config.yaml
n_layer: 9
d_model: 128
experts_per_token: 2
activation: "swiglu"
n_head: 2
tie_embeddings: false
extras: ["capped logits"]
init_std_o: 0.0
init_std_up: 0.0442
init_std_down: 0.0
dataset: "wikipedia_en"
Below are experts of layer 2 (counted from 0) of a mixture-of-experts language model. Rows are named router (the router's row for the expert), gate (a neuron's input weights, with its number), up (a neuron's input weights, with its number), down (a neuron's output weights, with its number) and show model dimensions 0-127. Each number is 500 + 25 x the weight over its row's rms, rounded and kept within 0 to 999. Numbers have three digits each.
Before each expert's rows: "comes before" lists some tokens at least twice as common just after its tokens as in all text. This comes from a sample of Wikipedia text that the model never trained on. Tokens count by the router's weight.

# expert 19
comes before: "of ", "and ", "to ", "in ", "for ", "by "
router:458501485518491515482527527530541503520459519514498493499510487456478486513493489500508453444497485495519486440462467504483501511541486496520483519513496477485543503555503515502466507469500514514498520508511527539527478514465485523459454502501488487510552503494495460527479540465522481507500498492467528516539538500491539480462505498487457514534497516455482527527455433499508513498496
gate0:484439547468491520524467471538523517473474517512519503471478510506486526520507479532527540467511474478551503472524450488518503525513486486468530448509510538483492522526489520487497491519505520529510512486513468469440440504451503533478516499519517485506500482543555462520481485513489473464501515500522491521491524482466537510481490470516528516474531512533489504486499497473474523504489
up0:477462493538500511481475483510483485517457499535509518491484538532512516545517489543526511483507482494549488488529471464516526508486503511545507507561516534501528508506488492469520531545503493483452456498502515519504530466490524507495487477506565438504499488520490469514493512492489483488482497525520500435543468483484494536475500529509534494487485511537491532483509478502461492558473
down0:504453516467498538508510490471525490503512481498508492504474524452510462509463514481466529515469513436516529497476529552518475493474495515501513484502489482517435463467525527458509529513470498522522493493514502498499487488520526486528499531489494537509542547508553530465503497511524505522520538521482502538482521505481516499521501474456493476508518497433514487469470530490505529451532
gate1:540458510517522505521490477466495500506540472505478505483488497495479503536471495497525476444502492460538516478470494505477477509524520471501511496514512518441485448490483488459534497487484461455509549506509483521506495496446485517494498460529504484510501514522491498523544535483553481503490462476489432529518507486538546499492467478511478512519517503512540511475508446497507515490551
up1:526499520491470458460519482510528505530514508532509459510531488483508495519539510481449498524500458512507457506537535510523537467475487527507472531469525499471559514540516504538513493466530486520526484513509532487526532497505519497511485522434491488488466495474478479484489470506428517528509524534533511515499516498465462494509517512489491496517482524487496531510445509487515457483466
down1:521471504508532527563510502513484490471480501453491513498495498470463492462431518501469461535485423479467540479503504484499534486494511525473477529498451497529493504457481546480483547509506523497534453515502471529548479549510517493507499487505505477488503495516502514499509494503455499478505487469479522503453486498470539513487530516492496503506519497510444479502517504500519500504449
gate2:502490487511491535500540505509489465452532492542500507478495469477515464516485481518486508478510491522485466494537495519525493602556511531474522530529503567497493527486484498501484507527527538517475479477479452502505519524475508528490487487493506488490501523500500492493447503528512490512479480538535509552497522486480479523511476524539518518500524500478542508488510505495475494567532
up2:488470510499482497494525522531488526563502481530525541502489481495476488465465496497523487496523513469497515517508502480504539548504518486451519487483516520549473517473492496526488489534524486491540512521507500498529504525491528523463486462428495495541523485465514521499463499503482475493482492491526525504512476483472516525503495496489541544520436513514537475519491475442565510472531
down2:538504496543476542521462506495531475523502474491507533498515459511521503549536507502509532518497510532527523508538500492494449502503481489489490544492529508479501512502501524513507518519503462491498479474517488530444496491523483468525489492516524486484502506519499486460520509523489483546525528497507475556430541500441455476478474501482502517489519518473486491498496470521490454498580
gate3:517478516491511496476537511536509479464541491482505526528505526509492479513507464506526504468499526457488505532481492568481504488545454514485502507541491494484500502505461507560469541488544537478508531497543457525487464536485462502484486498503501485519544544526527499546491519477468535530485498516489523480532490499477501485505512545487501490500468519497535485482500481547526462538506
up3:477520484556530508508485504497526472529516485541484484522539480530508534537484501523551489513510526524516536512511501495515544483458528508533496472485478540509558552489525480488510498475479481524499492502480510518500511499551519474496487504453478524533497437505483492472498491490494453477520500480498517524438480525479464460451511466512483492521489481483506530451493502521499495490539
down3:498506526463464496466549490530502469459505473503475507545489519481541550508514525480514532501520511459478488469502491444464526480489490457494491510516493553502479483493575527512487507468494487526479477493493475481497500510540482477497501451536484508503537477507514542501523516488473519518499509478491526461525467471519507520524497481512500514477538507534500499487546526542507484540545
gate4:496508500482539530493437469446504499509503520516527514524467512488479469473507541461543486437511548504514486512477515512479483457494503473463482490520521486486490515484455483487514508494495493475493514532509461459527482466499518523496481470505496523514513512485524488483438532488494503506546504445506468477526501477517564496493501498483512473462469537502505448531511504484521534516473
up4:508532489491473497494460486502526498498497520500530495455475484478524491483462495523498494492552488482504563454480512477518524479546492500488468508530493487533502535478473518490488520478480473502510452505438451466512477466482472451509496506449510496515527510550519498475489527510504441486473509481493473482498499492472535543500546475482481506495533499510471463494472529516461512469476
down4:516501506498466486466523537455506453510459514525534499476498517475488484500475514466481458502497501466510518491470483515510453492475540457519531459508488519452480489506486515497493517503510467513508508528465458477503480551461483467528492528475488500525530529472546497461488522493542508486514504492463522428538508435486499496468530470501489478506506518519520495481481467492465500504498
gate5:508504488513488495486516445507475502487526514459527496499493479519514512509448491516491475490496501440478538508488502466474473520545513504495506529488512501452482514497475481527453500444527573512501471497489449502474527534528473493503491496502523496490479480522441475514481550460505496496464548524469505562492491506498492501499494502555478478528507522494520501512487499513512513496563
up5:449508486500525487498461557501469461517496520459500482493490500498529517511476448476495484500469514516499527496479489422475483514534497472464533487496486496516469505512470485473502518485541474521520534522460469477487460514527472479512493492477517492499483513483517458512543430499504483493498509480536529506512479493453537481464505484533484502497495505506497494454496518449549482471484
down5:567547512489471485522489525486505484496556493502488472495528481479503521490480537541494524496511480483545471504497526518525504520504469531529504482528550483536484497501535493516456517440488465515499510466496515511514491488480470565449470523474506495489483533531538517473485462483483521471476497478487498466514498494511490553491529483488525487495479526481518507504503469482507486569512
gate6:461510496538484492502475532508484535464523486523529553479507491447512506491526502513503490471504505522517492504518498504473521558496496455496433426520484484505502491511501502532465496497494475481522500547498482485513510512504509556530489517515531487463488494476505518490499543488518540544513485480508483522515511429494513551530499500444501495536535479515525489482490518479465511508472
up6:553485500459481500531478462504494557526511497537469496511516503511444510525492482509537548490469459489495470510532492515490473455543483464502488499483537568463505490502493490503504505482518499499499449463547495528508492539481482518466488508517492493501509495486498471535503501477559508539500498434487496528488493521482463515483448475472505500482481510525511515489481509496507544493531
down6:534541519466521472495494491501481516463451484505509534518473559503462527463521502511457459524517493481521466499515503488509486523506507478534481515494475476478450475529512522534496514461505550533518499532484448477509500519438470490465498472523492545461452516514500469515511492469506483473461511524499502488551527489514508486479497493536525522483503524497494489524552502521493522490515
gate7:550517493474474500524485502527517527489491537516497492501537523467436480488533510537478476530486567498511537481508509541507482543520487511454505547514505501510447510500486497501502492495497504502517486499489465483523518494503530518519456513502505497543467494513499493477453503523481481512470487523532538514468504509506511522516479519531483478501601487505514517538477484458468522523476
up7:558498516488514517456488526534472452492516547486498441515457536513484512522487481442486453498456505479447518471513507487517475504507496490488522516515484485475487544490480523483510482532525505498493447520513471458516544563489520476534475499484480498538513520509518516491511531502508493470530520498498499506485468523498490565496483491492485490471479507485518517524491482467516447495506
down7:507470521507486486501471522473488476480508503454514540510468494495496467494475518470564512477477496470569500498484508498516508453494517484505476508513472454505484487540501546500492504488504467532485540459513495505488509465517545480514491537464490478493475489482470449506537476494481493485486481507503492461498530478552514513470523488492503495568481528486528512557520513544471534482514
gate8:486505532500487479485485497545502492493519496460481482525539498471516496509494476481495490505484549472497488495480519525489497489526521492523520510530547487472500526541505574450470527498498503522465468499546490506459523510500477513521524530500487494495499478511437539480490482514444543534550547498482482506494513488566491516480488483453453494497510488499474471512503463492509497481541
up8:473488513523460460488522489564497514507526511465504488523544478513504475485482496515502472524494532480459523502502499504478499515524516495503516521531539484488482524508495540476476539475469510496453466499509467487500508493515500511502491532516539491506474503508437552514509532541468528528516534516493500498486524499546480519466472498499471535580510456493470454527484460499524479489519
down8:522490512498505493537524504510463528461516478489550479530454539495460521510507509484565490541462443481483513504497486450513509456486495477493496479493472522532524524528492498499494458517532466543505505529525499509509486503482487497520522490511510472484536559511468518473495492472524486488536489497540506484481467474538447522527499494478515506500515471532505525503501499456501499570491
gate9:494492545506479531551529494487490452489511530499517484457508529517481515475450477499495501510536502502545541466522471484514520479519485495536501492467562505489497498532478531475514505471509524512443478506497510470526503512495503503527491503494520488533472533524499499539484499461485548436493539495509484499467537492489522497517510500520474445506553502461531472513523500553522486509494
up9:526523498500499489459460533501515542535483532485487483530497471490516525528510507498504538481504493516500452507509525523496492473490487508509504462544452487523490513444513442499515527505451430541514525488490474482513459495505498527520484508491511519486504491505482504531540515490514470521507501477453491473527491473512462477455472492466492492529438499530493543500525456464492526474491
down9:554474512516481517522490532465475476475511487528486515486527543497523514516501506459512538475517502536507508526514463485485509497459551467511502531504480537508518520499500501460495526458479516496489481478492515483509466454518491508484500503516497543500538502503519527474516468448523503535518526507539510517479512473493506535461518523536525496568561508503470504502506491542546483534545
gate10:458515537520508516517474473519503534484494513516507523486493496522482475501496473483491481516496561507478455491493475464487495481516502476498486485490480469473525460524463478506490490410504468489468508463492540469511506504538489514492467513544475533542495499514497496477495475531494542494469527490445484511511499482490503484536539518452458506516511471501454510500497483511528544439498
up10:451507525494540536496490468485525542494509509477512515477515516513426485499492496467487505525495539482503486491459516457481505497525495525495509505497493455486534483514453511505478495482510445504507485473503523496522508535528496493453488500533505472556475494476474516494545469543496503487441512484466507511508561481475469492520510495479498536520511445509487510498492503477509521466436
down10:515495494455481459481461489474490475515491488468481483526515487455520472493533456495462512468517478445493529503451516534500502493541521492484522500549518483511477517495507510541546526521489507507506530497454440507456516518470505498517517535469490496472507500490558500507529473499518535467490516499520524524462493486480479526478471499518526447481488482536497476493529480455525528501508
gate11:508465525505463486503465551528494464510498540492529498500524515482507455527467498485513497464481508498507486467497527500477509550440493532485542460509511440495546492474486509452554498484516507529509515450471483470479481521502504478529496503474502469511522477482503501486485480486457507497490526470500494540502546489506477506499466512465470498493519450468470445547500501509500498532503
up11:507512467498537519509505487472508503470519438506505518510446488478471516501506481506482542574500486496540500522504499510500496469549499506499500544514503534503459510511512500535452499506451462491514474533547492522520487498493491498477457495493487555504509568518471497545497522498519484493536457530512479465523472489490524484505507505503525473474489551513526546468513502493498529480513
down11:487503452499511453499509502523542456515539552512548446503492513476544465465501478469516488474495479489517488492442531491497488526494492501495500502508532520548487528495509504483504498495474500503508502487535518484488512505550535470513507490511467494539527476485522524520476520479485532550472555517493491468511536510456500488528543512494497519498486495455501466494456505474529484547465
gate12:476496506480529507484490470478529474472539485502503488498510514474491536503516486519506526522537549475488460445495422513494516502488517477503467522507479494531475511500490540473485525506519544505451513453491505520535495487490469509524488511500517506476571493555495496509551527510501476475542504496499536498473537474525504524508496503519458531487472476459531538506486525486532488473486
up12:481507506501464510486492527484497517502505516463526444491465509471468463509459503536501508474523535475483481501508495509483521464539524494533486502510510452487543522530499519524466476478508535473533493492456472468517447531517537548489495491493513520512535513540496486507515512481549490485460506439536511511490506475512495554535526460518485501506529533489526533473530496461491482513499
down12:541479544517448519506493480519483530504508540486464518507505444556503499503507476527515500513486516537537553534496501491483504487522446515454498507514569541520524529487475500494540504471471457501467454504496471487510502507511476508532526484521506501559466470466484456516519498511487485524487497508455460499512477509511489500510500551493525482510503472514498460509484529511509484493497
gate13:481498469485489510486502504467520516474504501486492489504517535477528516491508487481488493495522488495483495510466546506541481520495480514458476535518478547514506452489502471533511505481488482506528467480519524479463530540511470544477558473467507494488519503472517530516572518449502487506513528447495530491486478495527570507503509469525494527568513501502492478505488471562491495503496
up13:482490487491516513527458488510506479483512512508481499474502487493473498535512491479482496542478501554441522490462498476500529525502495490521497469465526521531461490476522455511461470468561480476522506510477453497480493480495495508520467496508525502496519507468536517474521506486495478496501550487514489511530484513506527478474506548465483515520473454485479445569460495540548485474506
down13:487517467498450433509499510515489535501527505497501450507553484503540519460486518501485488510467480461511507486474530511530467531487476560487506490522476507522533514515478485486472476505501494470522469475526464502502456529507525470491495501492517534502484498547496514537519500525490505478506523491479503507466498500535511537504507453460522484499485503501509533480532465539456521434452
gate14:556514544493498510522465507488519543497510550463498479530497474519510479513508462528484503429496496499485554485482474526517456514483456489528501477503486503471516442492481494493492499480487541467512512482503494528511462479495453513518485452477456469515501508495486515528525490495532471509469517482492467473488553506501488443474510508483486529495474534463509495477514513528537533491510
up14:514486536515480539516487522502511539507509549507518502511494478508488463522512459511472490476530482526465523504485468487535464528514465512530471518499505499451511424473489489474491510535508476476468509494492502502508447464484460496511465458492463452496477541464455500526507534505539499533486506494483508487466497502550515490509522511473501493530474514446469485492528481518511528535505
down14:454514529479507499417569450541502495489481500525512511482496501501493558470515514467519523523507457502488548492481514519459515481512516449530465539491493499477506520494484513546508516524521494484493521510509530530499487540484527503507484528526517525530490441509494497488511493499518480517498483452462509466507491480511451538500498486493456475486522483534494518518470515491484475527507
gate15:467494526525549452504426529492477514488491531517510488505465466507469474463470489465520504520508516499479460540533492507476497520527457509510497461477519464521498468487498476529452483465489465495443488520521476496500440504462516493501515490492499517515519486498490498490502445449523501521531533480492541531499533520479501494496451526515494522486496481476509488525518525513493506534472
up15:564477491476477509433536515525532473444515499488512529504525502572509506523525528517498525538464478536489527535481531497510497483496525479490547528539486482478506555490481538473553529517501546477507431507479475525524518477507498529514501498529496491478479490474501486516503529520519519496472459508488487471500499496484516497451497479490501480515500490500498499501506495544506493496529
down15:457520477539500476506506488517518501494498499518509456529492520494494511436429497466448494512493486462435506493512498480524494503504473512491457508472511512527538432510477514512487489524531486518501491471541482549476502484493522526507520530505472483494522484536564474563503475493519493497516498480483549487520513505479506488504537489470459507499488496490465481481477491476535513500479
gate16:519483466520497493502501532517483477458486488526490492490473525483453524489516510535489483482493502487487493501500519492457527524493503496468512468469508480483487484500494477543424513495519472453514491479446435483474469470477513490493467541501580520475506523503489512470517523531505466498496531451527535499510503470465495482485531503483508479459509473525526484541484486502499507520448
up16:514519461468497481546533485530512471512485483484465495529499524484488505510514481562486482486498483513443489533493502483478514503554469511504499506493550473445489485496525513518461481511503480498494498469418495491479493503480511509527533515508587524469514511530501485461507490486535499536474500487525504490519511468501462461509534535543516512497524482513495490463507507495498476527471
down16:495485517515526536503509507497503481494516457530474523505495536502527522465491469447543527552545501502526507493528492510488446491503514462464447528516529476513515469524471498506488473480472515521518521513520504453504510511538508557482490495498471475495501477497533492557511497481560523475502536512495473497517441521535487523529497497493503534508514512530507516469472469500501501511559